config.toml
n_layer = 9
d_model = 192
n_experts = 32
experts_per_token = 1
d_expert = 224
d_shared_expert = 0
activation = "reglu"
moe_layers = [0, 2, 4, 6, 8]
router_score = "softmax"
normalize_top_k = false
routed_scale = 5.66
balance_loss = 0.00254
balance_bias = false
init_std_router = 0.0138
lr_router = 0.000761
vocab_size = 32768
norm = "rmsnorm"
norm_eps = 1e-05
tie_embeddings = false
optimizer = "soap_variant"
lr = 0.0041
beta1 = 0.95
beta2 = 0.95
grad_clip = 0.5
batch_tokens = 32768
seq_len = 256
train_tokens = 268000000
steps = 8179
dataset = "wikipedia_en"
Below are experts of layer 6 (counted from 0) of a mixture-of-experts language model. Rows are named router (the router's row for the expert) and show model dimensions 0-95. Each number is 200 + 30 x the weight over its row's rms, rounded and kept within 0 to 999.
Before each expert's rows: "mostly gets" lists some tokens that are sent to it at least half of the time. This comes from a sample of Wikipedia text that the model never trained on.

# expert 2
mostly gets: "however", "society", "himself", "However", "forces", "keyboards"
router,218,199,122,166,132,204,212,213,242,183,201,183,248,156,240,185,227,189,209,206,239,213,228,208,198,200,221,205,215,176,263,171,264,195,174,210,176,201,173,193,173,230,193,197,222,196,171,198,185,206,212,188,246,185,167,264,161,225,169,222,264,158,217,150,171,244,202,196,255,176,245,180,215,223,232,181,204,213,149,240,243,170,221,191,188,179,198,190,161,169,183,169,240,252,243,264

# expert 1
mostly gets: "ę", "ør", "â", "ł", "ø", "abb"
router,218,248,352,249,216,175,217,160,176,143,206,212,219,243,212,206,211,195,193,123,144,212,174,222,193,228,218,193,181,224,228,182,203,201,252,234,218,206,179,179,135,218,123,172,159,181,261,199,158,181,163,256,198,205,195,163,207,166,202,239,193,211,215,189,211,211,188,164,191,176,201,235,195,170,206,200,197,248,200,213,208,219,234,205,176,187,231,187,232,218,184,210,161,200,201,243

# expert 25
mostly gets: "cin", "ini", "ira", "ina", "ita", "ova"
router,214,227,305,215,171,259,212,158,212,183,154,218,173,206,263,176,213,185,227,212,160,206,180,144,192,181,191,156,176,231,192,141,238,219,191,202,191,229,196,230,215,251,175,236,154,151,195,227,136,218,228,178,239,212,159,211,173,217,158,161,198,167,182,163,207,238,202,181,258,178,208,195,238,223,203,193,192,242,169,275,201,219,249,192,239,159,199,193,184,239,224,175,178,253,222,238

# expert 11
mostly gets: "-", "Succeeded ", "newly ", ".-", "#", "'"
router,221,227,137,139,241,175,211,189,170,242,227,275,240,213,240,221,227,214,164,161,176,153,175,248,166,190,177,213,224,201,251,174,228,205,177,140,207,139,177,178,176,199,206,189,203,214,225,222,168,237,201,147,240,180,200,206,206,210,143,222,215,172,194,209,207,237,217,211,221,189,217,215,199,267,215,131,186,157,181,223,180,166,208,219,196,170,219,208,166,211,252,212,229,223,191,209

# expert 7
mostly gets: "|---|---|---|---|---|---|", "Born", "Personal ", "Binomial ", "Species", "classification"
router,205,199,330,176,161,195,178,252,169,214,155,175,206,211,167,184,171,166,212,158,227,164,192,200,231,223,179,148,213,222,256,270,183,229,191,248,154,230,184,217,284,175,217,215,176,249,237,229,191,229,235,194,193,195,178,221,171,173,168,254,157,207,193,215,227,153,231,158,189,225,217,181,165,180,208,233,189,191,261,194,166,176,175,168,170,227,170,163,181,208,229,200,174,207,167,178

# expert 21
mostly gets: "(", "Genus", "Phylum", "Order", "Label", "Founded"
router,225,167,209,162,181,235,214,224,184,163,208,195,221,246,237,250,214,190,177,201,184,230,178,246,140,238,199,170,201,189,141,187,166,181,217,236,210,194,214,181,186,251,269,280,235,175,232,212,174,233,210,170,220,194,189,188,157,211,164,192,186,202,193,240,204,210,270,201,226,282,262,216,190,180,243,233,250,162,211,170,160,224,192,239,162,180,229,178,154,211,194,231,196,215,180,186

# expert 14
mostly gets: "\\", "$\\", "{", "$ ", "$", "protein "
router,201,175,152,130,153,215,225,216,224,191,244,210,256,194,231,166,218,161,200,188,259,193,211,233,240,221,161,220,191,174,257,182,183,197,168,168,219,221,212,256,186,207,137,182,221,234,189,216,156,212,244,205,202,188,152,241,189,185,198,197,202,199,243,177,210,229,205,204,228,226,274,229,190,232,249,188,214,238,200,205,173,211,207,229,135,159,189,228,199,205,163,189,231,240,240,213

# expert 26
mostly gets: "00 ", "25 ", "9 ", "8 ", "11 ", "7 "
router,239,230,200,221,179,215,177,184,141,238,256,216,175,144,221,206,179,195,192,248,189,173,189,214,245,207,202,184,209,172,207,229,181,185,193,216,241,213,201,258,253,197,179,209,214,219,235,172,259,155,178,164,231,222,206,151,189,243,222,166,211,166,180,209,194,239,180,235,219,184,235,225,238,224,175,152,228,241,207,191,180,173,158,232,152,251,179,249,159,236,185,205,225,139,198,164

# expert 18
mostly gets: "sop", "uc", "Nich", "issues", "today", "eno"
router,216,184,140,165,137,207,204,195,239,166,188,190,232,159,224,190,220,167,189,213,240,211,223,213,200,208,205,201,219,177,244,175,268,199,176,220,178,192,175,191,173,220,190,197,213,193,180,200,188,215,211,188,258,186,159,259,143,218,165,216,271,173,206,160,173,252,204,214,258,176,238,202,224,206,234,169,198,206,152,238,233,157,220,194,181,170,196,204,148,174,175,181,237,260,253,256

# expert 30
mostly gets: "201", "196", "199", "202", "198", "197"
router,232,249,169,180,177,217,144,227,155,200,192,179,179,215,210,155,153,160,211,198,183,169,225,185,174,230,202,199,223,187,143,231,195,193,209,184,218,176,193,160,240,148,181,227,205,260,228,199,194,198,255,167,154,194,207,160,147,199,216,232,257,216,227,237,220,204,232,205,217,183,232,229,155,172,233,199,195,186,140,254,213,210,152,214,232,254,233,212,186,237,216,208,220,199,235,190

# expert 12
mostly gets: "An ", "The ", "the ", "His ", "Its ", "his "
router,205,200,165,217,150,176,161,194,158,201,158,167,140,236,208,155,155,160,171,192,215,171,219,152,223,186,247,267,189,155,159,191,191,207,169,146,186,150,170,193,224,216,180,239,214,227,155,249,234,188,170,162,187,209,229,193,211,171,181,257,220,165,158,170,222,243,191,221,183,175,194,164,165,149,210,212,209,251,160,222,210,208,207,175,157,214,215,222,258,159,185,240,249,231,166,140

# expert 22
mostly gets: "same ", "several ", "different ", "many ", "various ", "other "
router,218,227,142,221,223,207,198,204,154,246,180,215,199,212,142,125,182,222,230,255,268,195,250,201,174,206,220,237,171,161,168,227,214,168,179,139,250,168,197,210,206,219,214,212,224,237,149,257,261,166,182,208,219,225,247,158,189,206,191,179,246,161,178,188,175,224,148,244,201,174,198,139,193,175,163,220,202,236,187,163,206,179,182,212,172,258,218,167,176,170,175,171,242,205,161,170

# expert 9
mostly gets: "States ", "Order ", "States", "Academy ", "Award ", "Register "
router,234,235,215,226,210,275,185,212,242,210,167,209,214,230,251,229,177,192,201,269,206,193,158,231,225,219,216,223,197,154,193,169,229,247,229,215,180,226,130,168,156,185,159,192,146,204,223,149,224,166,191,199,242,194,214,235,194,169,250,174,174,191,217,187,217,199,189,236,154,178,213,207,233,157,246,196,187,276,211,218,195,191,150,217,194,226,229,180,227,180,221,204,232,169,200,170

# expert 28
mostly gets: "members ", "students ", "services ", "events ", "films ", "parts "
router,190,263,181,205,249,258,166,227,192,191,212,208,181,141,194,138,206,235,238,261,243,232,174,241,195,175,157,232,187,174,183,259,224,196,187,231,208,216,162,212,209,181,246,190,248,228,162,160,240,160,132,245,230,168,237,249,208,204,199,212,184,169,245,221,249,201,231,214,206,229,186,194,216,203,197,233,267,228,226,177,214,186,152,189,236,195,176,210,250,174,195,195,197,198,193,181

# expert 4
mostly gets: "MA", "CA", "AR", "IN", "mathbf", "CO"
router,157,168,260,226,174,272,242,201,236,185,218,232,229,220,208,202,217,203,204,205,218,268,177,204,210,209,217,196,204,160,264,155,152,231,214,186,236,215,153,257,193,219,157,199,205,210,242,220,155,186,230,185,161,209,157,216,207,161,193,229,220,205,234,202,235,213,181,245,209,201,230,200,195,232,234,180,198,180,206,239,183,212,240,254,163,181,171,201,199,179,189,235,190,170,215,198

# expert 5
mostly gets: "\". ", "\n\n", ".\" ", "'. ", "). ", ". "
router,206,105,158,170,160,136,190,202,164,187,177,215,168,183,154,254,215,188,218,190,206,181,167,198,220,184,249,230,203,186,261,175,187,269,192,267,208,217,188,182,200,170,268,185,204,142,165,142,202,243,218,207,234,226,219,182,153,218,206,167,215,223,186,212,146,190,225,213,241,224,199,143,219,163,231,232,156,172,201,215,200,157,182,195,200,212,158,210,180,178,133,207,201,227,211,177

# expert 3
mostly gets: "|---|---|", "|---|---|---|", "Ale", "Saint", "|---|---|---|---|", "Dub"
router,214,155,230,217,184,224,218,204,214,162,212,227,196,168,240,150,223,172,203,249,178,159,167,202,183,223,243,185,177,204,216,178,203,224,219,244,187,258,176,219,223,187,199,210,210,218,149,224,176,179,201,217,207,223,152,223,136,234,207,184,228,189,192,187,144,290,167,205,223,128,231,193,232,193,230,229,170,206,187,253,200,222,236,199,220,145,188,214,163,139,220,197,233,214,167,251

# expert 27
mostly gets: "def", "exp", "comm", "inv", "dis", "comp"
router,171,169,272,229,162,199,227,200,225,241,178,208,229,166,156,149,192,162,174,160,147,169,240,175,176,173,204,221,208,181,168,141,209,123,156,175,220,169,192,195,233,231,188,187,214,174,160,198,173,235,211,217,174,210,228,196,208,245,192,207,217,184,222,197,229,110,206,214,216,191,188,199,197,213,231,255,185,192,177,232,185,225,244,243,236,197,214,179,161,189,202,207,244,187,221,220

# expert 29
mostly gets: "ENG ", "JPN ", "GBR ", "RUS ", "ARG ", "GER "
router,240,245,183,109,216,187,219,226,158,213,191,195,211,156,205,185,161,153,182,235,243,172,195,227,196,181,190,195,205,121,263,212,245,211,223,197,150,178,196,162,191,224,198,224,171,184,198,187,207,224,173,176,247,169,187,244,191,217,223,204,183,166,247,168,196,239,193,179,238,180,273,164,198,189,238,237,227,187,225,216,205,222,184,194,200,127,197,157,175,173,201,178,258,254,227,246

# expert 16
mostly gets: "February ", "September ", "April ", "November ", "January ", "July "
router,170,215,223,176,233,190,176,236,176,187,213,216,181,216,200,185,178,160,225,194,217,208,227,184,153,168,137,194,216,250,165,153,226,194,194,203,247,198,231,160,260,203,215,202,248,208,237,125,154,184,208,177,209,149,146,201,200,244,210,200,229,252,159,244,153,165,233,236,236,204,219,197,185,169,206,153,238,144,229,207,212,163,173,172,189,188,214,248,140,239,238,205,221,186,157,192

# expert 20
mostly gets: "took ", "joined ", "gave ", "after ", "wrote ", "provide "
router,166,218,185,211,261,150,212,169,203,161,186,235,203,223,141,194,212,233,159,238,255,217,259,210,216,212,212,185,197,208,97,175,217,186,176,167,157,165,214,174,192,204,198,182,198,135,173,231,246,246,164,197,191,200,192,192,214,198,189,173,177,165,201,201,216,228,152,177,184,178,162,214,177,270,172,213,260,207,210,150,195,185,170,198,209,218,154,196,226,177,211,180,189,215,197,240

# expert 0
mostly gets: ": ", "· ", "): ", ".: ", "Animalia", "\": "
router,147,177,164,224,186,145,241,215,193,163,173,220,258,229,153,266,176,161,181,223,213,189,173,177,194,225,168,143,250,227,144,201,215,210,194,200,227,181,206,246,166,190,207,199,188,216,165,175,183,236,182,177,230,217,239,206,160,219,214,221,206,221,175,226,206,209,230,187,190,169,230,214,204,204,233,212,196,186,183,247,179,155,151,249,233,154,177,214,175,232,233,172,202,244,199,189

# expert 8
mostly gets: "was ", "been ", "became ", "also ", "has ", "being "
router,187,145,211,153,235,224,194,170,198,209,222,156,222,251,163,201,202,231,166,217,229,192,221,224,205,180,213,242,213,188,89,226,259,185,214,201,159,188,222,235,200,161,229,153,222,180,170,239,242,202,144,201,187,247,194,168,228,190,175,235,177,187,181,193,190,233,238,198,173,215,161,183,202,212,156,184,189,248,218,195,169,187,207,122,210,253,171,215,216,194,225,167,135,227,189,176

# expert 17
mostly gets: "We ", "You ", "Your ", "Me ", "Is ", "you "
router,185,174,150,202,189,163,211,213,215,211,213,169,240,237,236,233,187,154,193,217,248,213,196,215,207,153,189,210,242,170,210,158,265,138,208,154,204,246,203,205,188,246,163,212,218,159,224,176,200,242,250,191,228,189,180,255,222,240,230,200,198,194,174,154,225,215,197,211,249,198,206,250,183,236,202,179,186,249,169,231,163,197,214,237,195,175,216,224,220,236,233,205,163,223,212,259

# expert 15
mostly gets: "—; ", "−", "±% ", "–; ", "-; ", "±"
router,186,189,243,222,248,153,178,190,218,179,194,212,235,233,186,186,158,140,208,177,163,239,198,218,164,252,169,186,221,244,249,232,201,200,248,195,133,177,174,207,212,181,192,229,224,205,181,225,196,247,174,163,250,216,158,225,215,172,210,216,249,224,211,223,211,156,141,242,225,171,221,189,158,179,198,196,251,159,223,186,183,184,181,222,192,187,239,193,218,178,188,145,240,235,214,171

# expert 19
mostly gets: "\n", "MF ", "DF ", "\n    ", "\n  ", "GK "
router,228,130,178,163,159,158,258,156,193,196,261,174,202,157,227,208,169,215,217,174,219,188,236,173,233,183,269,181,172,234,230,193,225,264,211,264,165,178,224,232,225,197,239,205,236,221,230,202,193,162,242,199,183,231,169,246,183,184,185,213,182,179,204,153,200,196,230,208,229,251,146,181,198,169,204,215,146,210,189,210,184,153,241,230,231,167,224,234,180,221,140,234,152,170,214,172

# expert 23
mostly gets: "them", "ted", "two", "half", "work", "open"
router,224,202,342,250,226,206,167,174,246,217,195,167,201,204,199,151,249,290,236,141,141,192,202,213,178,240,191,178,178,258,189,186,164,212,170,169,248,244,205,192,165,219,164,178,190,195,240,202,194,191,202,211,217,209,208,160,220,203,208,203,219,211,179,190,220,146,178,226,214,213,153,128,245,178,194,237,172,193,179,197,188,202,236,184,228,191,181,162,180,239,233,192,208,166,236,182

# expert 31
mostly gets: "In ", "during ", "During ", "in ", "throughout ", "across "
router,155,251,150,160,161,164,213,180,206,189,137,180,240,170,235,257,242,154,211,195,191,200,163,234,178,204,192,200,230,189,150,151,222,178,168,204,210,150,207,192,190,192,202,245,158,153,206,225,244,236,236,168,187,214,168,221,188,165,231,202,222,177,184,212,169,248,187,179,228,178,189,178,168,240,202,192,247,194,195,122,236,181,240,185,161,182,170,185,152,190,195,151,252,213,170,233

# expert 24
mostly gets: ".", ").", ":", "\".", ".\"", ","
router,226,151,225,148,183,163,167,170,267,154,255,210,224,165,184,195,193,249,201,181,195,207,166,181,181,201,213,253,195,204,221,182,176,184,205,186,214,235,203,224,149,171,260,197,191,229,227,206,173,193,240,167,175,182,241,265,222,220,160,226,226,240,193,189,174,223,203,195,214,216,228,235,200,262,192,156,196,235,195,216,209,174,178,214,170,159,221,238,182,190,195,163,206,170,234,156

# expert 10
mostly gets: "\", ", "', ", "), ", ",\" ", "., ", ", "
router,262,236,134,234,174,273,224,226,241,203,243,177,187,191,187,289,179,204,179,187,166,153,173,189,186,215,162,173,233,234,211,246,188,246,215,171,126,185,181,248,198,152,218,198,210,194,195,199,186,169,169,214,189,188,231,223,172,214,206,180,197,251,235,255,168,214,260,231,218,242,168,270,197,246,207,212,184,177,217,200,203,145,231,187,171,168,229,225,243,233,242,176,207,254,187,187

# expert 13
mostly gets: "north ", "south ", "km ", "west ", "north", "east "
router,226,206,220,187,201,196,175,229,231,240,238,174,224,214,267,168,201,228,160,236,218,193,160,224,144,217,199,230,252,188,228,196,215,237,249,240,238,206,169,220,198,264,185,177,196,191,176,155,225,231,217,188,236,195,192,200,164,205,225,177,173,158,197,160,239,261,172,180,191,225,257,180,230,176,242,234,228,187,245,210,269,165,174,206,220,209,187,231,164,213,197,183,231,205,174,208

# expert 6
mostly gets: "Alexander ", "ne ", "ata ", "ja ", "José ", "ini "
router,186,246,176,215,192,238,185,148,188,173,257,228,236,158,254,255,211,157,204,256,211,251,163,220,235,171,177,163,206,156,228,183,214,227,210,208,195,242,199,202,200,216,134,215,176,230,172,164,138,237,244,226,217,129,216,212,213,154,239,185,167,209,235,210,203,249,190,180,211,162,205,193,228,194,167,161,229,230,183,217,195,265,169,193,176,200,203,247,247,200,198,202,180,196,190,222